Below are experts of layer 4 (counted from 0) of a mixture-of-experts language model. Rows are named up (a neuron's input weights, with its number), down (a neuron's output weights, with its number) and show model dimensions 0-159. Each number is 500 + 25 x the weight over its row's rms, rounded and kept within 0 to 999. Numbers have three digits each.
Before each expert's rows: "mostly gets" lists some tokens that are sent to it at least half of the time. This comes from a sample of Wikipedia text that the model never trained on.

# expert 44
mostly gets: " he", ", he", " she", " they", ", in", " then"
up0:450475524529509523499507543545486482483451497496489493494505537472510482518519487499474536470473465512530526482536502493517495492461470508516525532520525500551534523480475510465477502455479460507530521494508494497468501485535565489526500490520504524523509501486504444503492448542472488455454479497518471524502510491540526487514545484503463526520550495510503508515492513543546469546538504501514492482506503488476508504465523530517550469485518486512494505509456495501488516460476476
down0:536545532490523503477522503505512523492522507484529495481479528478522481489526511492482488523521472506479542484504471476479502547517478543472536463474470497501504519546511489461482542524488478491502495511521500517522494556522507539523489520550493468508463501477501416461514500546494506521505467488471497504541503498504514536501519524492507522461478474523499469484478498520512493510475459492485470494567525502554506506482492462512505511471474532513560531466518510525506470497504551
up1:475479463517524496518521519472515497530455488524506467518489505468500468519514483510504499493525502503482500499493462463546494527513508510527528551539455510482475514465434538511491514449473474527499560519520456479491499514489511527492502481475485513582516469477527491483486526455484514475520517460503512512456513569519531504492539504492473497522465508489520517491512540511488530510500485511500489530490516480539504484462486477475507503524547488521517526475505510492496514477480559
down1:504478482483477517507512500508529511495534491505493497491472520456526482481526459508479518485475458490472405539443499511503488527511494534513464488484497532504479516507504526455524536480536503498496554475466514493489506537490484513500511454472477486497488502531489470467497488495546541503505512488498523498531553528452469514508471468498504495493443428513490485519507495486479550520461480538486480502492523465477489498490468514541499531488522514489487489495506533515493468481526539
up2:494519500483493531500556481523514489480524484491535508498486520525517521508555483491521508510525466486496498426487496466495479511472511502516468494497457526517481496521527498557508494462514504513500507470500552478505512501445498517462518461493488525522506485521522482465500455476495508458438466482526464496479519498539485463509495492505486509550552509513532505532461471538488482539491486482504534484480564534511536524518464551515513502482507521514502523495510521471466530508520498
down2:500474534444491479477500514456502515472548488484515522488487513510471523499526485477495473488497442523525538486498430487491525519510514529538507506521453503467488492505516461480495535506484466464515530514516509486526527532509504549489553499516497505528492511476485511471522511502518491482501473524457492452524483496461492500496507490522499487442529539561483487486509463517491505506513479522500502507475503508460496492463517513554518518486498528527499465500496561580525520517502509
up3:497475511505476535524520491473523483518476497541513466498486505519514509479514468509504509499502529542467487484499532552505488509501495514493562528491533522472503467512528454533490509536451489494481511496507538485533544496521553511476457489486499467537505474479512473541496462499506491504518468476504513474519439425523499493518495475480478483513498487526489530544513458510494532527502454490487526515505536521496510585496525498504519485449511527517511499488480514549506496525496512
down3:486520514516518539487526444471468485522493475480526531512522467478439528518493463499491528506501453560461523507515491508476477492506500509552542490509525514509471516515510454478526512507502476526498507551481498524530513531539498509480489533554527458530490518484480473520495492548492472539499505462454500515528482502489520502521510495497519521471453488515481522519500487482496530539521516473527493486538497513526513531472508499473493474507469554511502529478492518547549510478537513

# expert 6
mostly gets: " that the", " to be", ", he", " being", " He was", " when"
up0:527494528572493502487512465495464456514487516518497473509521495504516525508488494485511515517475533496472517540519516521515541524528503466512470505489523476521459465511520534504484508503520503485467514471466491490444480500547464479495540493472508490478511525525506472555497485480487482492557486517466540570517457509512501493563479484498472495516467481530515479489495490523518514464537515488501489508517514520515505502465532462511457516472484515487470483502533556520509498552515533
down0:492512481521503482430494523503539514506519484475490488508490532560489471507488526534519567494496511505454480515521504522485532510485510504504505428543522488483507501516528540488524465488525461471480499457499531510487505478496498489506507451497516505486499486527522494497471445472483506520505518502474513536492527526553513487479537476491435480445528515512518533513516444557519465476473513486517474484469505525477475515527490503508473490497528514468521518500513533492493530469508504
up1:539493527577484490522509456491502486526493487531496458548504495458508527514536522483512504526507530504494508484511498502492523489523501537451500519498514535515507497498480491462525541493476512467499518475464500481463467570510497495578495542489522505498496493507487483526513567441515526460493475545497497519477470537476514520479501494491544517472482487482494435558530499451544510480496496486488504505493494523492503488516482512481481509500488495509462483499504494511472478480477501
down1:525493516487510505466493530518459451507539444496496488465463500521521490478525510515483507504528485509487498485485481459519516485473495472493562467479530530503485501515518460489522543511537536478477511475467491490486474505499531454512524498498479517501498505516503495461494525512509527522510442441521460452534469497510498505435530496502508492433457469522501509475521522523529515488478491466484454498497498486506495496495502500518463519483488459460533529540533515481524517544514519
up2:505510505566477493491514517564496490502484480503486496516549497515499525522501469481471497449505482512538486522538511509509507523498469492487523483507511465523473500474479499488513511494472504499503462484518488500434519504523481477527531487514547492504508480491521482502522484546527507446484467496528487544502468507485474494523489492586511501498498495505478505550507506461518493484535538496475494473512482535493552475514505494484527494529519478518471483569485427480465507473455491
down2:527541556472503499480534521507507510518531474497476502480505500524546485495518518490508531506479503497469515496486460495458540524516468546521570483489538476515526504504554484517528506522518492504465516487477473512466462525541525492487546513530514463482475502504502494467533472517505501535520473494475477476464492490524551507477546485505485469472499516522514492484512498520539482451481478477498446471543485514511551527511518494457475503496518481517533541515500535483519531525495492
up3:442486520489495486502503503480462503530505482478513518497457544494509502491517469507509479535514531492509492506513516573534516500491488502448540499519491536500494512538496494505493503490472516497524475480501501531464464519533523511464478522510490444499533461481493474471499494516485509452495467469493473484531487456470571544503525512487501519474496482522527525460513467447522512471518480498511503515485492512507496514558489521498465505498520490475487507502425492564458472493487482
down3:537488501499459476503512475501492490475484470467531527514477530518487533568488495472479487498491510588540548501497472506489513491516476500487501494484524464466493477496511510477500495494511464499555499504498515514489489511487531473541509510550503484503513506506483535491491507487520476496497495502486500513548458472534496554503547466467518476485459488501511491496452489448561469518495464487485521486479486480543550496485504456483508475472498525552507494497520523472483481551523493

# expert 54
mostly gets: "ship", "ium", "uary", "ator", "arship", "ère"
up0:499495479519476524476533498502512519521473509523509516518455486489507506494459505504509507506522503481491514496465450512468503489529478481504510522531502588480485490445538540497487497519482456525459515522510534502526541505506460455498513488469506490494531435548480474520506509514491495471465450527471525525531527510522516497481491478513535508519482547539527533515475519506457500473503523494500482492500472502438482515505495495447496512515488523466468550515512503459529529505516514
down0:513475468537485506534507530511506461519493508512521539532428498519537527509525504489515510484497499499485482509519477539491537516511514516506525515492488474458570505525518512489474547532509446506490475505465477483495464510455515521549522524440457552505486548528480512511510465508525498495492501526501445483479478489483475476504503524497524488496499540456510536515502470515537487448513484490485501478493505518526489511500501505476476492472504505485510493546567490502508517519469458
up1:519493450526471460488493457466510479494457512483474502510505513453458507489528485514530520520511505494541478491509504454532473495466470506515460457534495474554512555483499462480514458482516471499514469544495521506504445487526482519480528486492514511454518478496545485487490525528474471484478507489485506457477527516511503536512513507526490542545524528499527506537512516537472493480506540520538501524536492509535510468471460515495490506542500474509503531456477508471479505494507525
down1:503539457490498495504522530516507521509506504475497532506492471512499497480508440518487484465475522519524473490467480520517482532437539480515493466477489439442493529516556484496491494482520443479492500486507468508458508533501502508454528492509495494500521514532481507490452534464503477492501458479488490471502484528477515471524504519506518477540504470480514525481511497474532488506541511474450497488498463483477507488485451534532490481519478494519455473488468521503474476529529567
up2:499536528493532557507522497518481491512517480450514505534498521550433513514520520506533508519552477532477496484505556496488486473452495475499494480502472460511501446430464518490498531493497513501544516519526518500497457520526518525482521481538494498523451483514510505553518484498491491502520535486512542508505451485468535529491453540471503485470509519482499504473513503556487476504519548506498524527498503489493486503472466515530490473482506469483492533491493510516503480525528474
down2:512477480522523525488522511520496497439537514548501510559490497528528467507487532528522477549535484501470556510502493464480509480504516525481490510501465487509511502534544537528478543512484509474503510527530505457488498501520490488449477510520541450531512593523519457459461517503491504501525489518491481501479474502518512499484517473459511501521520488497509506487508541539471474514477528528518505503467480508472496519489494478516483448536510493545489523501516505492498498458491534
up3:498469484498474489522479495493494516520474530510497441524506525507518451474475462503528519510474533494449483482541490542476514512499486485520525486514475498532511531500527499462512530510456507503454490499533492483530496538482460514514461480509526474476534488480541522496484533486494467497541424467463507468474508476504522504495507503530485518522500495501495533475517506522487520513536485535469511471537517492522480498470540524495497488446491489556542516526528498465482550532530481
down3:457517502542464477515485504513497491519521528490470532521510440515493514513472466477471550541480506512479502543505445514504489549464504518516510485509506529508486473507520509446465470511505471499497509530498500480478500486475521466488490472473506514481531465489487524479513484495513512504541536489473482430484518479520458517512536487528482520473475490506505490502492535540521482512540439483445490517530517529505463549488502467495505514498504504530509483487444493526464532480529466

# expert 2
mostly gets: " music", " Music", " development", " research", " Film", " Education"
up0:472503495536499472537464538504472523534502508481518477544473521483498512545476497486490482508490464518509482551494492480477492520473522538476479462458487501509465500506460518549517468483479484499494491519496523513516517502508505512485543507507500511508505532525525492531501534544471451488514461475494474491456516528505452492497522540510505534509447496492466515516503510542501474486512484531459469499506508489435453484557462564462517480469530496504499498490504504513484503451520522
down0:520481504519513495496517512534496483516511536493472471473480472540462526507467497518474497503474526480500471556500495499518491511485510522516492486518487492517482533507510548503488562546489485486529521491485519531485498538483488540474490497475500512486494514484463499531492502560525485459467519455456489515465517500496523513515468523477512481522462500540450530520482532540451491528536446460474436503528489500537486491463462489542530496501546480487540495504524511494500528519520493
up1:526492445518505515562478477479527519492480463490523503515564493529470498480498499484432517482501528491535493548495496484539476513494526528475487509526493530507494490493519505488497486480455473488471535488503533485498527503520485503512525522486516526521532499518505521507487514519531542488581560496515527493528559494515502473495544499481511484493497513503480502513477535473487473526499517551522534520494529525474470505501506514505496484537499456528500469557523499514524509509467555
down1:541516492476521519493491456513497503465482509471503448512455497504506476517508471473492528487525503491490472478487530489528450519524498470476535454497457534508499516438508485553482501542511515495511502514496529507526459446501513498499539514473499511530486508495501489518546513508512498499509523510526487462492482467490504462502476540504468519510517515515469515507493493516522513471525486470478539505471532471511546492419497490502538471548497530500523480539449503448516511526540514
up2:524512568500522500530475459513462490507522472495480498506490502511454495461453502480558531514504514528480475535457486505521506491512519518475473528501499490515457544515531501518506492511488509457471524509502502505486505512479526532497508514468508491499458489471543484523484513469460492525497471467515512517512479479538477511471511517475499516449520521507517502507469563552510472488513560536537479494493510502525472488464515472495508478489464493495542485477457529469477491562520469
down2:507476494476481503509522521522509511515468488516480521505456506509493460432497511470507501465485485524521527492530514488470505455519508493548542545509479537541452504529512486493490455522492470538513537525518480498472477551489464505481521525465479466520506541474510499496455513489530474463488483523498487457565453503471549488493495499518486520524501503470500514535477484499466493453509495518513545522504526505524546466490485504521469484511490491506500489541528503528530479465504530
up3:560520494517499475509477502492507571500501505556507456554492484510507511507509511468492484500470516496505501483486516526483528510488517511540495475465489506537505497542461485493541487515547481500455519507551526529472546531458545513482463470503487563549491513536500487504468440495486509499477504511512492452532548495492512439504504515466485505471486472505460506473512498485501515498521514494480498514493473491527465519512523497466487501477509485448488514505488498472491531488518538
down3:516461488486435544465472461481519474479503468486531509466510464473471520447509476468478530484510511483490473496479525542524534510522547486522492557471511463538501509468467516504451507526520529478491542488506476507468515500471517519488537475515457535496494492532497468485489471519504472500469510491483547530523516465476470528490499499445470488500499479526509520492504487531476505508487499449498458499535504495513489504460489463527496456482518486483517456507523482496480526481516509

# expert 1
mostly gets: " Earth", "uman", " Sun", " Good", " God", "evin"
up0:523458540434514469475493479482512495544528530496543485520505527520501495515492550498524448485510516473519506538482495574457536525475442505427527496525537503516493558523495488503516508504484496497495498508492490508490490519488476499513550521487498481477502519533481490509467498450531495471515474496475491537517511491523544494508528538504458503524492491516498502500516512477539527517490479515491481524543476546495487470443502484483485496528488496457495492476487502491510538477523493
down0:509503548515460481535500469505552509454500527523489541502511491544528471502424495490515525488477471497505493474497470494529514468504476476452545532483493491500485506498535506509506454463449516541513523501492450506484520522494480521500513491482501487478519529512485479491487462502524472467510472488489527499497506486491488487535537514538541504524503478543522470576511517510473478506486557481479516505490483545531502491485522521503462476522540492479486527462496502492500508556506473
up1:514480530503452504515439508473541502515493494464492528526489502533486459511519574472512501517489478509507534452475539529498502503491490462537502474466504516486521479528543512456467465501487515508482497505570483527528499505502499464479456528486492515470509486512505513496467542493480517499499492464484510496505511511563486500513471490493545495503488509458487470503513523504467489525489504527500481515518530491478503483454541557534510523463517465446518476500471535462483482503519492
down1:510486522558539469490502487497510531520501505528488514516528480550497506473458501515483487499494511474519471480481521508510494430486503510526491469554467481463447519479505503502504488495492503481553536523489505476510465511461499530519491546491480545507509505493502487501476491514522495453521541455465492449482548506509494483526508507479495522471491525523511526546504573475474521505506489475484523540536493454519513497476536485484505464500543550493497480482484477505511486544480495
up2:537481486526514489496491483529507521502553489451495527509515522535493506537460522505526470506512500485509528471473497492547467494538499478519492522528523502459533500491515515522467434497514462458476501529498508493510531505540478536559507508499533517470492444548445518541481523486500492531510469514558522500464512504465487470505473460518506516481489549459485526487445502492486499502478491485543485532504524518495476492476470497514469489511528499513481503497506509482510537478483536
down2:534518508497465509484489481484461514497521501466513551512516493527534505435500505450502504524535466480546529554522519508469547466522492473474563508503490486493471485509461494474478496499504533508515484469457452530472499548495491486530492519514502542504490482507511514529495511481487529482522531524475462495465504492468549507524514501492475518523513495484506510523522502513490485467506480475524506465472537501508523543490514486528504469520490484514487525518537448478574495473537492
up3:524519463484472520496501534486487460451448449495476490462494480478469472502473519522524497544506509472448487484502478530481476521532495518510543510505475482546485531536500430522501548523484495512525483532482496515522500500457540494489522475508504516490493510497476484500485492487455496484488518517501475487472522508498518483519509479457450503505482464481485510499447497524490475554485479525525518510487496512472506441563496518543480513460533492496510508493499480482516499450529533
down3:510487481511502479526466476511507502509505509454483493491525497544503486478495496506533516542488517468539516491511524463504471512489498540498490487525464492489508497507520498495493534508515531512538488512513511495557549492460528518540500474501472474486429521475482486467542482525455483443505461513467463485489508490497481496503498529473465473488506446483498507511508503504486451497474497461493505514494454447511501494502532495509450517499526508452479494513480507512492560496466414

# expert 33
mostly gets: " Center", " High School", " University", " Avenue", " Street", " Academy"
up0:512507539477529508507520493515492521491506495490505521465511518502485510574484552528497476532477540486478455505541536517512522490543547477497526523524475482508515541456451497502495505493529509496501493499495512532513458485518472491537490493558517486472508536525503509467492502479498486467504494566511520480567488547453499460472450482507495512511499486450514487502486486509497524500544509484534482475493509482496485492509491537451477488503458524511456549492476492485509494508504525
down0:494540511538511476487477526553515509472502505504535525476496502505500519527479520508507487527469436509491480530491549478516503511482447494490499496513509457484476540530507517482476522468527509478524485555486500483442497452465516478541526488478496478521529488499548545461533465528499493543527547520483530498504504477474500471493513512473535501484527485482476485572536512499490500519493520485484516528475527503569505516524491524512507526511494481524503475504492497532503499503454465
up1:495484502522514550493476482523495526496499512500507487494482491446519534477500535559510523504508502455498532473566485465509530525486511526539546515545507503470495497456459485506477504519468480515463519508505548533463524479554525510508511449521478494493491490517495497503478502459560545509490510557553526529502477468494506474484506485507489491514497496469501468510463518496480495490519494505570483507515479532495537470484503497482473462503477464484495468497496485494488522522492542
down1:521483505611517508495468503557489513464476538488531491499510478470524500501501460466507521522484499526474542516523510508489467494514504507528532486510478422499472519473486459489489543494515462466496504496478486449482487493498531529533505489513520500492480505497520516506474463520525488549530452506523491461497549523459485476532511496543457514469512509535490495489511517444504479499528505478498493527487459501490526496476488513526472485501505483516505464497504484512516471492530495
up2:522503497451535526467522450492540511516473484532530469439508476517497500475499473570479495478509456531475497569492536538508508475475491484460495492532536531523505490447480482567525499475523504439470503492497524524504496508510486510488481512522502481527547538505485507504506534487480458495502477506496488521528482464474528490533503493494475496477517489473512531500458519462502458479531505520482487496518493497441485483484511522499545490508506514478527499495503532495510479529487499
down2:478535495448491486551501478533509558462486518486541505463560533493515498480538474488464521465484516533487480470471492473499490490442493483493478474525509467494514495510517498529512458502530510468464486475467477546475512524515488493497512535517491473544489523527477499477498507491460511499500519473511524488507498487521501525514499533467496472496527473483493521497485520481529514543499440489493491499497566462490498475507472501563500527523485516541534499503481475464484471541475523
up3:547506498488486507515497474527499531499513470512561512485532539493446489535517512494518526511552519490498478558480516507525526520511561504486502570554440496483509500444463471492500492499450509510488492486496546492461467453484509448544488481495539488515539520512482491480488514492537520496485518486494464505556460513485495498495493486463527497478533519511483470513462486482493498505524505510469490493484487481543518489489507506489515498478522487533494528538519512483514493517512532
down3:481509528572504507517485464504520502518469491510494487470506496520479529510464518514487509514468477484513518527496560454518491513532472489521539496516457490504457544475511510462499525497515523508527509515487494470449509496472496459562489527514463505504550530477539532439535449500478484537522504492521524534495521513512485511482486525482527500517495450511463466476509520442458473516515498480489486511494510492554504501521503550480502482531531491501517466496523506496500485470497489

# expert 123
mostly gets: "side", "One", "afe", "ove", "ake", "iving"
up0:490505509483505496484464518441525492516511517462496525527548494473503483523465463480472480461510478481470530504531497505513519517486490443447466479450542505532494535496460465538469484486480505500485497507509489496511537506524459476512460496481510470461541475504471509486473504522496468506488479533502535474537448529528492523505484492501474484492487522540519519521481521508513495438502462519532472508520468487461538514513539441481529527495508521531503491519508511476535510490478500
down0:544480490541511514490523519456473500481522509479524523490503528490503554520513491499467516504473483520535544466493507534492502502522500531487488507494491520496455478473529473486472476524489436562484492491510482536471447481499513531535470503526541524516502492508517470494563502512472503482491505512515536501512503519503459515525498472510467482488505496428489477467514487495513546499489517558531475486505493531459551525478519478537470502509525497478477475538498509488461509461491479
up1:492481499511488501495493476437540513528499518500506492508510488511537533544507461513527517505494502488507501479484493499488513463485527482520494566539504476567507518509529479547503485518532436527510526479510461509487512454518487527466488480520534482503511529442565506519495461484510461485520525536544481495496518501533496463519475483444496490490514491513506490479477509522487523540455490480494527496463514527457490511490480499548492494456501493507506505489565518522535500516498512
down1:495500497476475488526546471494487500494510498544491472543514465496446528450488478521539485419500478504498481485534494501494539498504476505506516476474503460480488459516525476484520478510513500530479538475509461502489519488491490509519492520517477465512550513505480508481468500520474529503499475482469494447481515448465466501503514494501524512497464523551499492494501542524424463462484490461491510496498484497494508477513537480503485558502512513464482524513457468549540501491502497
up2:496491497495517500483499527498444512499481494468501527535475479493455523533525496516478550515492484535508475484481559528532479466542460504495530475496494514528522485521510479511486495503490529535538520519466451520483492461487501506518456503500483562502551482497495484494555489467514524506475453530529525478500475476527573499512509462502511513540523518488466481478508505522516482469466453480491507482528517478512498489487473489471474519530481525451507518523503460521521497508507543
down2:498507513486486495505503478496479518481507499522526466503506463468494523514511523498524477490517484527455463518460484505540452475480497527478480500472505511519506468433539471493506508496528465501478504468462476547494476496514517531495484546475516507505465503461480492459510525522491529531465539510480497499553446517519478484505499529483461480514468484524467456473521501501488526518512520504518526532458497485493516444504527453512465523499471518479546520478503540542499482477528446
up3:416552533479493448527517502499496517494485474437526523509519478522530480476471492521504505486510482497507502536451479491515540494489459473506472540508516490517493525522512475504481503523507495513541498501554537456500502510448471523531546490500505500518505480485472475553513485495505504450499486484528478479480502502526493504465537501503546507480479473513447445502528558506478512518472516463520495507493516515512507505490526486532492512517519488482526486508493494531501524434495498
down3:524507494492454532534507480469461504500484485519477493501508480460479527470501474479538504531499497503509499480523533535510520469474481460472496462531504497464464506487441530470487499510521529491537441486521524477535506528486499496502500514496487488496482468490476491520524472514511505508553469514541466497464530458495506484477463489507508503481483482560496591513473504494495498534477495490509510515478520500510504551532504517474520524518482470497535589506524503494505470523491494

# expert 45
mostly gets: " that", ", which", " which", " who", " and a", ", a"
up0:479497557487518503514486469491468528521514478503487464512486462532475494480464521474518528525491501496503479480496521525514492474495525469555485468480517553494493496486452455518527500513472536476492522503492494485510521487472494499462461531527487499520476506544466510489496466520431493498494558483526485526480488512516504523486489508500493516497479521500449472497511512505476542473495484459507503487486511489434501426465446475491485487528506500505527525471568509488519483489518462
down0:472481480531479493491487481499510466464513510507524533454495471521500512475503517511478558505482479491514506526510498482485513513501481472507536519504529493440469486494514526499492503513515552525524494547469510479517496453509507495465482537499499465505519538494506485530551511505519501496498499454467455509469460453441488467519516488495495473511452512477535505498502461513486530506459530511493488517494545509509441508429510500510506511498553521511550475524496492461460530485477506
up1:498498533496518473507543502510510501521540547488527511499510468457457505503504486493458486531504495477499559485488540471505470489489470516463493452508497524484460536506457516505489489488504518482479540541493485438502487515531516500527515463468523484471512500505537514502497520537494531490508444521536490530458481474456523500507487478495517475486493491521474494521477496487487551433501546535497498523497513527484497485478484485489525521531502506505479432514526447481489499535542511
down1:464499502526530478495530489451492510501533433517504499500511520457517509489523522490484502505473507499495531492575529528500520507520520472489513514444505509494512514461499499506527493507485495472493444486482548499483516463481456479481503489503523515512482495473468493454471518490516462535511502522494550499500510497525489535516487497485493482457555532492450487544511481509513498460471522538492487492448490499444495456527462502495438510529490481492505503518489493478482489540474450
up2:508522506498483524499587484562497443524522524520545519484476484524520505551484467476484499494537484477540507523497476504491524499511489491467550510495478477540513512506467525513509525492491468533516475508556501503518512524482520538462503466482510535497496501541534475502486478492528474430475496473483489523523539463495494476515523494528487495512481491462524521524518497478464530532500505484450506520469475481499489510499527517479524489519499475517528489541490464508458537477509511
down2:549489505471501513463448514477492520524465480519509503469469519493526478500481537500555474494511476483490493482519474501515534516515508528483530469529498476570537503550509476483511510485503491447448432506512467519480505548483496509516487499517472495499484459490512449487478522541515487476481513527504476472481503529502515492520536538531492474497515471502545533464486518543503482474536467484487468505506498511496539507489496513498522497485524503490468523435499529511529494490485550
up3:451516527493508493471475523478489454503556518475516544513505491498534521479504530501533490512528470504508498486537526494511525455539509505497496483510481486517456509472514514497480524475467495496509523554517490486537483455512478488547492507541522486461490495508536521557512487495498529481512479485453484491489518484478477515477524479487543491474476540497499486511477463506462518474481503509523516514507502531443522502489538492507462521582467480550502500492512518549482441507505484
down3:513490486471477502477486521480489520532470459456447493509505514469530514506502533463475482487519510527487468467530515498535491533491492438485492500477531522529504507502522544520510500540513499456459481521473524451517489509515473503506484470490530528503480485546501464481519499476480457537513521497486474513542554521478513480490490527490486497511491494461461518519494458498521481477505500526475537485476478548513500511444461470468513485532490525488548492523480456453496499544488505

# expert 9
mostly gets: " information", "ology", " research", "ological", " language", "acter"
up0:512472495495479491474521516474478508504520486517499446563515512546507543538454509499549486493521513496513460527442477509511505530473431493473502488488443518525499470496522527505525500492445529458508479502489514542511494476490475535517536510491479479487487489509556525530486508487515507503536535494521514470470489503511517517473477508495531505501472500499530520516520521533523523491465518510500507507496491473521502456503453513467508494483473447546452481509495492540535488524470472
down0:529522516535555540469489461511510505525501492439509466518482516444478505449508464529490506491422493518527555472476498528516488482484499526485503462532494493521535507505490513498528468478483478456465471488532498502502512512482500514501529513480479502530484497444494491479497520487511473494509495486492448506504504512511466516511501516507493542525529518483469477509530493534495438525506508503540512493504492428514535485533517486515495502518454440505490488509491462453496494517501517
up1:515473487511498503491482507502477526507514502525492521482491509527497479505505538492513479493484531509450509510511481485443550501516560497448480532547526473475479510519493481482507497526538498515532481516471504482482488478527548461541470532457480496499477542515505508541498502449477485525532520483493503523520490548480492473462528525522494511504486469518492521454497482527544503521492499557537564481520488480517440491497496504489499476496454532478508509489462474540485494490550511
down1:509446487499477501508483470503494517499471520498509533505507457464496522481529538481495494501536517500502500485492441462525510514499483487490491538515509498439505496513491486474549515500493516489544459493456488506508498492471540454508489509498518494510523519496512489475566490459498499523536525508502500486461527495504516501468498506548509503484560514516489563514490538541486509450487553511511485492514518450519437515484480456521518530489472511493502458509477495543473480457475468
up2:470503476463500503509491496535487464462493472459490454476498482467503469483524488498549460495505466469521496539522489482456511493466514487466480472477463489517460464474495519549485488488457524457450507493529501477519534514474450538469499514503506491526491500469523511534482526498518498480495469511540455525513500523504509527474507489495487593493502489456494488528520504500508525519475488478486517501503530461501512466507441477520515510508512458521520503532491492525531460505500493
down2:507491492490522464486478524532523472518453500497503504525505456507501544519464444498508488479476500479436507510501507477479489553506478473529536505508486490505527476498470571494487491538524500454537500485518493494497515516478484527509510460506496520551464532496489482515508520519530459497520523537517455502497525541499471474519570543540471491466544503508472507519532523514502499477506494459456520467510513485519493476512464512518500535454486490525517485528524490529510526488484520
up3:514463455488493507482508512460475516499541501510521488473456495487519557545516508511480455485484541500490454490489495499534473549508506502466484542511496528522488500481504494484538512485497507466434494537509469529531479478513473514484516524460505458503542499523499549482506519530499461516562482493460490475506523512483523477473451507500470465479518524526510546481463505498533506494537500495503468518488513508482475484456482502496524532482490489517504505536471524517484493512513431
down3:479536491488521519537505473503497517500528534452509485505492480501485499453520484504512513485511495534533542494461505524500448459487524484497475470538522532516481510516504502530514483505518498527432540479539474477470505476523491542517493508489471462533485510467490504501504472482488486466487486469517483470496535454474543503516494506519537531432510496523461496545497501519445487519478493476543525492487502454520514501471492494513526508500493492477538465496477460461496502541443524